Experts of a small language model: width 640.
Below are experts of layer 9 (counted from 0) of a mixture-of-experts language model. Rows are named router (the router's row for the expert), gate (a neuron's input weights, with its number), up (a neuron's input weights, with its number), down (a neuron's output weights, with its number) and show model dimensions 320-359. Each number is 128 + 24 x the weight over its row's rms, rounded and kept within 0 to 255.
After each expert's rows: "mostly gets" lists some tokens that are sent to it at least half of the time; "comes before" lists some tokens at least twice as common just after its tokens as in all text. This comes from a sample of Wikipedia text that the model never trained on. Tokens count by the router's weight.

# expert 43
router [138 160 131 122 104 106 149  97 136 120 108 156  96  90 151 155 139 126 118 119 145 143  58 165 137 120 191 149 163 114  81 117  59 120 130 135 142 138  98 104]
gate0 [137 117 108 138 149 101 135 129 175 160 134 101 121 136 130 133  95  79 135 127 143 123 118 146 147 158 149 110 139 122 141 121  98 133 129 106 150 129 121 112]
up0 [170 148 173 112 104 157 151  99 115 142 153 142 186 108 132 147 125 120 135 191 103 126 123 103 153 118 110 143 121 104 123 155 161 140 165 127 125 108 145 163]
down0 [138 122 151 117  90 149 133 129 124 110 154 152  96 177 111 170 125  81 154 120 149 117 106 109 143 121 162  84 106 103  95  83 119 124 152 108  91 147 101 125]
gate1 [152 102 107 159 105  87 122 129 100 103 141 157  85 127 135 111 100 108 177 151 125 120 148 124 115 146 141 122 163 128 139 147 116 130  88 107  97 144 145 105]
up1 [159 142 149  95 126 138 151 144 144 152 117 123 118 159 150 156 105 105 110 166 144 134  83 101 139 111  91 114 122 121 124  94 156 109 115 158 122 131 112 124]
down1 [145  90 137 113 148 126 133 124 138 159 127  98 111 145 127 144 140 133 125 122 159  73 129 131 163 152 151 121 127 100 137 157 136 135 149 106 154 126 133 103]
gate2 [114 195  98 109 154 135 155  87 118 141 153 169 113 135 145 146 133  96 149 128 131 152 146 112 121 131 131 100 171 161 152 118  93 140 135  92 158 122 145 135]
up2 [ 85 156 142 141 141 109 100 125 106 130 104 109 126 155  90 152 120 144 140  84 151  88  96 119 144 117 121  94 124 104 120 103 131 146 110 134 134 175  79 144]
down2 [132 179  79 119 137 145 126 123 115 122  79 100 128 112 145 115 114 164 139  95 144 141 139 143 101  93  84 161  98 115 185  76 105 149 122 127 134 123 153 146]
mostly gets: "000", " million", "50", "00", "27", "25"
comes before: " |", ")", ";", "%", "°", "′"

# expert 9
router [139 125 125 142 131 142 158  86 146 148 132 145 113  92 152 144 137 172 116 103 157 108  92 140 128 164 145 151 133 137 134 118 125 173 189 147 112 101 126 134]
gate0 [143 120 129 184 164 136  83 144 131 136 129 164 150 133 162 143  98 117 137 148 123 165 120 168 108 146 106 117 119 151 109 129 110 169 127 134 137 135 108 103]
up0 [164 132 133 141 121 144 166 109  91 106 115 135 109 152 141 120 149 124  95 145 133 128 128 107 143  89 154 120 131  97 120 146 126 145 158 113 160 133 112 149]
down0 [101 170 106 107 113 114  87 118 146 123 168 135 135 129 135 125 135 134 138 119 132 125 142 132 132  87 127 119  83 132 144 130 168  75 116 109 129 120 116 132]
gate1 [151 118 143 127  98 116 142 131 130 103 121  99 117  81 128 144 112 144 121  79 165 130  80 156  98 161 178 114 132 137 111 102 103 137 123 112 107 169 145 105]
up1 [118 147 180 154  85 127 125 142  87 126 134 156 157 150  88 137 158 127 117 172 111 114 188 117 139  85 148 104 130  92 120 109 163  73  63 116 142 131 127 140]
down1 [121 129 153 122 147 135 124 166  74  98 117 131 120 120  76  90 128 126 128 141  83 160 119  89 148 104 127 134 105  95 168 114 141 116 144 109 128 121 149 145]
gate2 [102  87 122 152 169 147 102 133 136 165 128 121 145 140 137 181 132 118  98 109 129  96 143 118 135 116 148 125 148 107 169 118 106 170 154 116  84 140 188 159]
up2 [148 132 120 135 107 122 100  87 153 132 146  96 110 108 134 114 125 131 179 140 140 163 153 133 131 144 150 152 140 110 146 164 152 133 113 128 109 133 131 143]
down2 [131 160 150 119  99 167  97 101  97 125  82 116 107 135 140 101 140 117 115 130 128 168 132 140 156 137 144 123  95  98 121 180 134 121 118 128 170 147 120 121]
mostly gets: "r", " Br", " Gr", " Tr", " Pr", " Dr"
comes before: "\n", "|", " |", "-", " ", " 0"

# expert 7
router [113 163 124  99 115 127 113 139 135 137 114  92 131 108 152 147 104 157  95 106 162 117 141 104 129  68 161 107 159 144 156 135 100 142 117 128 159 119 128 133]
gate0 [112 129  97 105 113 103 132 173 113 135 115 118 106 152 161 123 139  79 180 105 120 108 110 188 118  93 131 140 119 151 145  84 123 114  99 125 115 142 139 116]
up0 [131 123 135 147 146 119 101 125 118 143 172 142 120 149 125 124 128  98 128 121 101 177 129 125  90 162 114 109 124  96 117 106 136 132 143 133 104 161 158 170]
down0 [129 123 115 103 126 129  86 109 133 108 148 103 130 101 107  67 166 124 107 106 137 119 137 111 150 109 142 130  90 122 119 136 156 142 157 106  99 165 109 148]
gate1 [136 109 100  67 115 143 107 152 106 162  95 139 100 121 130 110 120 158 135 115 140 151 181 164 155 165 143 127 130 128 168 105  72 123 118 161 137 110 104 167]
up1 [111  98 113 117 148 145 163 150 150 138 115 113 160  97 109 145 105 126 144 126 120 125 132  83  88 146 131 131 151 127 109  92 103 145 101 137 123  58 135 106]
down1 [ 96 187 127 109 167 154 111 128 124  81 175  89 151 146 127 138 148 116 159 157 101 137 159 139 143  93 145 108 125 140 129 120 137 162 125 145 139 147 131 135]
gate2 [123 127 141 130 120 167 135 111  94 108 136 164 106 152 144 147 109 157  94 114 103 159 177 106 113 120 135 124 117 114 130 119 129 155 130 133 115  96 128 159]
up2 [154  95 102 149 111 171 113 106 122 139 164 151 166  83 130 127 157 122  95 123 165 138 112 129 152 175 158  91 154 174 144 153 136 141 138  85 130 123 128 132]
down2 [ 97 164 144 129 120 128 107 123 120 137 134 131 111 161 161 154 131  69 139 144 124 154 124  72 114 121 144 134 159 141 120 171 138 156 131 100 154 124 157  89]
mostly gets: " when", "in", "\".", " However", " where", " min"
comes before: "\n", " The", " He", " In", " It", " he"

# expert 47
router [152 131 167 140 114 116 152 163 124  62 156 122 127 113  84 166  81 159 135 118 131 136 109 148 101  99 136 146 143 138 112 109 123 119 160  94 118 113 173 138]
gate0 [124 144 118 109 154  90 176 228 137 106 120 173 137  80  91 125 137 155 122  98 135 143 127 157 119 149 170 167 151 100 180 106 121 114 148  54 156  89  88 139]
up0 [158 136 133 120  91 127 156 117  92  82 114 113 136 118 149 128 129 113 137 107 120 136 126 141 141 104 117 108 115 136 126  65 146 127 114  95 156 112 148 182]
down0 [140 105 127 184 174 158 109 126 129 103 132 123 122 127 103 167  96  97 129 150 124 139 106 130 125  96 101 114 125 128 133 131  74 123 115 136 138 150 112 140]
gate1 [108 150 144 121 102 133  78 205 134 158 144 151  79 120 147 156 132 126 117 117 157 162 116 131  94 123 126 111 105 103  88 119 136 147 130 133 133  93 172 122]
up1 [146 153 124 135 113 144 125 122  84  74 124 101 140 176  92 159  99 136 120 117 177 139 126 149 141 123 151 116 141 145  68 101 145 121 140 133 170 154 138 158]
down1 [106 150 162 137 147 107 173 108 160 128 161 178 128 145 123 124 105  87 115 140  97 140 159 127 129  76  65 119 129 188  99 132 101 104 116 128 166  84 118 134]
gate2 [153 115 149 125 103 127 138 169 122 100 121  95  85 112 123 124 149  91 137 129 149 117 123 155  99  76 135 134 144  70 144 155 147 141 105 130 193 112 140 115]
up2 [148 115 138 118 124 145  91  92 124 124 161 114 144 154 166  95 116 118 117 144 103 162 167 135 108 136 115 164 118 159 159 147 112  90 128 118  97 181 170 176]
down2 [ 67 126 118 169 155 100  99 123 138 129 117 105 144 146 119 136 132 132 176 139 110 128 119 148 160  96 109 141 138 144 129 144 110 128 129  98 104  98 129 107]
mostly gets: " ===", "em", "|---|---|---|---|---|", " —;", "|---|---|---|", "|---|---|---|---|"
comes before: "\n", " ", " |", " 0", " 1", " 2"

# expert 36
router [114 152 144 139 163 128 123 111 165  79 143 126 152 166 151 101 162 124 125 123 107  94  86 141 123 129 144 156 112  83 148 146 127 107 118 177  93 140 114 132]
gate0 [111 132 146 153 142  85 141 119 144  96 145 138  94 100 132 116 148 164 112 137 120 123 153 139 128 115 109 125 119 130 118 136 150 150 151 122 121  99 117 169]
up0 [162 102 158 147 138 120  99 139 127 117 120 145 160  96 147 139  82 132 100 106  99 148 155 117 118 120 123 140 112 142 119 144 113 143 162 102 146 137  81 141]
down0 [157 100 146 123  87 114 170 154 142 159 136 149 122 130  97 148  98 144 123  96 108 135 128 163 133 116 145 130 135 146 124 110 124 155 113 160 112 119  96 102]
gate1 [128 100 156  85 148 138 109  98 127 126 123 134  99 121 106 164 154 113 142 103 104  93 122 138 134 119 141 127 135 108 150 146  90 145 145 149  99 127 133  97]
up1 [146 113 180  82 166 132 142 120 138 137 136 134 153 120 105 147 131 148 126 117 118 110 123 138 147 134 125 124 127 137 128 109 120 114 100 157 137 108 129 171]
down1 [157 189 148  83 109 150 136 109 135 125 140 111 118 126 113  82 103 148 130 131 123 144 132 145 172 116 118 110 156 149 116 105 130 119 112 155 139 129 150 140]
gate2 [105 149 142 119 163 114 139 163 107 118 134 123 154  87  82 133 150  43 157 126 131 139 129 105 172 128 131 149 184  95 133 130 112 148 104 123 167 150 133 159]
up2 [142 154 138 114 147 145 164 168 140 118 111 135 120  77  87 123 122 129 148  91  99 117 113 108 149 129 119 141 147 166 112 116 162 148 171 120  94 145 130  80]
down2 [164 119 165 143 143  96 112 135 108 114 175 133 155  95 135 146 156 110 112  85 136 103 173 119 130 173 114 127 116 189  81 132 109 137 123 115 117 168 132 138]
mostly gets: " help", " find", " join", " see", " require", " without"
comes before: " the", "ing", "-", "ed", " to", " that"

# expert 35
router [173 130 127 123 132 128 147 141 139 164 127 126 121 154 115 124 100 146  59 115 163 116 150 145 121  96 147 142 135 119 137 131  98 129 102 139 112 150  92  80]
gate0 [131 135 161 139 150  96 126 127 124 123 131 129 122 166 168 152 126 111 157 149 106 132 159  97 125 157 175 114 166 141  99 146 138  93  86 152  96 181 140 113]
up0 [131 113 116 135 139  86 112 185 151 161 141 128 119 124 102 161 139 166 166 110 149 131 167 166 100 111 117  87 129 144 148  97 121 112 143 202  67 161 133 140]
down0 [158 146  98 122  86 152 132 141 125 133 105 143 152 141 109 118 150 118 123 151 134  99  89  84 130 153 146  89 123 130 109 122 120 107 122 169 165 156 140 116]
gate1 [128 159 131 138  96 129 156 179 101  99 130 146 156 138 143 105 100 117 116 115 135 114 141 155 116 116 157  99  65 151 168 163  93 111 159 130  81 116 138 104]
up1 [102 145 165 101 132 112 170  88  86 135 120 156 112 105 100 121 107 102 112 131 121 170 143 158 135 126 140 146 110 144 135 188 106 156 147 155  91 146 124 136]
down1 [126 151 169 107 153 144 151 123 116  77  82 144 137 113 162  96 113 116 139 131 140 134 113 107 108 127 102 166 103 104 105  80 121 145 119 128  83 129 151 127]
gate2 [ 99 135 112 135 142 125 113  95 131 123 165  93 164  97 114 118 113 132 129  86 132 115 117 185 100 120 123 171 161 127 143 143 129 144 102 134 155 145 115 100]
up2 [120 110 118 160 122 118 132 138 176 136 141 106 134 125 139 145 150  94 133 166 158 148 145  99 122 117 135 128 150 121 121 136 178 138 159 136 113  77  83 123]
down2 [ 87 108 115  99 110 120 104 143 100 144 114 140 150 151 125 130 157  97 104 120 114  71 112 133 121 118  96 118 112 145 131 121 124 165 149 123 131 159 133 115]
mostly gets: ".", "\".", ".\"", " Jr", "!", " According"
comes before: "\n", " The", "==", " He", " In", "%"

# expert 57
router [133 125 112 108 138 103  94 102 129 136 117 138 153 125 139 139 100 139 100 135  93 116 134 130 150 137 149  87 140 156 155 133 148 165 112 152 142 117 116 157]
gate0 [102 108 117 155 144 101 140 100 119 110 131 111 152  91 157 115  97 145 154  79  82 137 106 159 122 131 130 130 121 123 151 132  62 113 107 130 128 146 113 107]
up0 [151 143  97 116 123 126 116 118 104 122 131 118 149 141 133  97  73 151 160 106 151 119 139 127 113 127  88 133 159 102 151 100 108 134 161 112 147 127  99  89]
down0 [170 124 129 150 136 108 163 101 109 126 118 135 131 102 154  98 151 122 142  82 109 131  71 147 138 130 117 121 120 119  96 118 111  92 152 147 158 125 123 127]
gate1 [135 108 138 109 156 134 164 108 143  99 100 142 142  92 170 179 135 115 130 102 153  91 155 128 126 113 108  92 115  86 156 135 167 166 116 122 149 141  80 127]
up1 [139 119 151  98 140 125 142 138  88  72 152 117 120 116 122 128 142 127 129 106 123 146 136 130 108 152  97 141 138 109 145 178 143 116 130 163  99 155 111  99]
down1 [122 180 157 149 161 132 139 145 117 112 128 102 141 149 121 129 135 146 117 150 150 115 112 175 112 151  85 162 123 133 158 117 143 130 144 132 114 130 129  81]
gate2 [ 98  88  65 114 127 156 117 119 149 118  74 144 156 131 162 113 113 140 131 154 148 128 152 118 125 120 132 135 152 115  98 151 104 139 131 120 131 137 131 143]
up2 [128 159 128 161 157 124 130 107 104 142  87 158 120 150 127 139 151 148 119 145  72 120 153 123 119 155 138 108 169 135 159 123 147 136 125 165 113 138  95 128]
down2 [126 134 151 121 127 138 161 122 128 127 113 110 147 125  99 156 133 138 138 116 123 129 147 145 132  92 157 136 131 145  98 147 132 129 146 155  98 141 177 141]
mostly gets: " University", " School", " 2013", " 2010", " 2016", " 2022"
comes before: " |", "\n", ",", "–", ")", ";"